Experts of a small language model.
Size: width 320, vocabulary 8192.
Below are experts of layer 6 (counted from 0) of a mixture-of-experts language model. Rows are named down (a neuron's output weights, with its number) and show model dimensions 0-159. Each number is 128 + 32 x the weight over its row's rms, rounded and kept within 0 to 255.
Before each expert's rows: "comes before" lists some tokens at least twice as common just after its tokens as in all text. This comes from a sample of Wikipedia text that the model never trained on. Tokens count by the router's weight.

# expert 9
comes before: "\n", " The", " He", " In", " It", " to"
down1 [137  92 133 152  85 192  87 203 118 149 178 167 104 100 106 114  65 120 121 159  52 155 158 162 109  52 104 115  95 131 153 162  73 125  75  77 134 112 108  80 161 130  89 148 162 181 108 146 158  92 115 116 169 123 117 119 132  99 133 127 119 164 117 159 127 131 130 111  99 160  97 192 116 128 125  31  96 167 163 161 188 153 159 103 150 116 127 119 194 110  56 143 162 115 161 112 154 189 134 118 177 126 151 125  37 108 126  98 176 171 103 103  99 106 122 134  86 125 145 105 143  93  87 124 149 126 153 104  87 137 177 111 159 127 104  61 125 129 121 120 127 150  67 117 164 105 167 121 185  63 152 172 151 119  79 147  97 146 110  95]
down2 [101 199 122 146 178 121 115  74  78 136 142 161 128 148 109 125 133 145 147  65  87 128 123  68  81 146 156 127  88 167 113 144  82 143 124 118 102 150 139 123 116 102  74 140  84 143 113 151 133 173 127 114 111 177  77 103  78 104 147 188 141 168 106 124 102  59 110 135  43 146 184 207 157 145 130 147 166 191 141 149  90  93 140 129 141 175 176 132 133  90 131 159 168 155 172  92  51 136 161 153 129 108 179 122 165 165 174  97  89 105 169 121 119 100 117 127 110  96  60 147 106 136 120 119  80 151 117  98 117 143 107  60 138 100 112 148 125 143 103 143 139 164  94 122 135 110 155 158 183 169 104 137 150 145 148 137 208 116 167 154]

# expert 6
comes before: "|", " |", ";", " by", " for", "|---|---|---|---|---|---|"
down1 [143 154 111 128 133 179  88 164 111 137 121 140 108  83  93 111 139 154 183 106 105 147  86 181 113 170  50 108 122  97 123  98 129 119 102 150 109 147 118 107 160 157 189  56 109 142  95 141 179  93 185 114 139 138 129 122 161 137 146 203 112 124 111 164 150 126 105 151  59 147 113 144  99 152 175 111  97 118  92 146  89  80  80 122 152 128 153 181 113 147 143  64 126 112 139 154 121 129 195 124 100  99 163 100 112 161 149  96 122 163 111 105 109  76 115 171  96 176 142  81 125 146 190 109 140  91  95 161 121 150 161 157 110 153 109  91 127 118 149 134 151 120 182  66 109 128  79 150 174 107  63  99 112 128 102  78 103  68 112  87]
down2 [112 103 133  93  93 106  79 201 129 168 100 125 103 123 123 116  62 110 135 136 200  91 102 175 129  88 101  60 161  95  69 176 196 127 137  73 164 130 188 153 140 165 154 134 154 129  79 132 139 106  95  93 124 158 130  95 138 198 131  80 135 151 171  85 111 176 131 101 120  90 127 142 159 143  99 129  88 118 101 130  74 186  93 104 119 165 138 115 122 116 131 101 136 113 130 138 106 162 119  97 133  93 139 152 106  83 168  85 164 107 134 106 145 162  94 109  73  75 150 108 190 146 119 102 150 137  83  81  97  95 137 110 117 102  99 149 139 144  85 164  79 136 158 143 156 143 150 178 132 155 134  80 109 124 153 124  82 111  61  59]

# expert 8
comes before: "\n", "ing", "ers", "==", "es.", "es"
down3 [160 122 171 111 146 181 108 107 137 139 150  80 170  97 159 164 125 139 140 136 120  83 169 137  88 114 120  81 152 133 109 109  80  93  78 143  70 127 120 145 122 179  65 139 169 119 163 133 190 113 187 135 142  75  93 150 102 205 165 171 102 143 121 136 131 180 105 215 107  97 136  86 174 178 129  84  92 149 155 151 122 121  86 133 163 137 105 109 152 102 127 112 104  46 113 134 163 157 153 139 131  53 117 196 186  76 115  73 129  68 148 113 119 120 175  95 143 120 157 148  90 136 174 145 116 124 125 128 169 127 117 144 160  97 150 146  99 127 116 111 125 183 128 121 100  80 145 128  92  92 121  99 147  90 170 101 142 136 112 165]
down4 [175 148  83 114 134  68 135 130 116 165 174  78 130 145 154 164 157 100 137 153 100  99 143 147 168 145 122 143 101  98 161 144 135 143 146 138 148 149 161 160 148 118 101 121  67  90 114 169 129 151 119 119 169  78  92 106 149 112 144 125 195  89 105 113 109 121 148  67 183 138  95  99 157 110 110  74 116 164 136  67  73 108 100  74  71 207 124 115  57 185  92 125  93 127 104 161  56 142 105 153 176 148 192 130  97 174  96 162 146 145 131  81 132 209 140 110 105 100 156 138  75 136 111 162 161 173  49 143 142  47 108  76 148 137 139 162 103 154  96 159 229 124  98 157 147 115  79 107  83 111 101 104 114 149  94 120 121 102 127 132]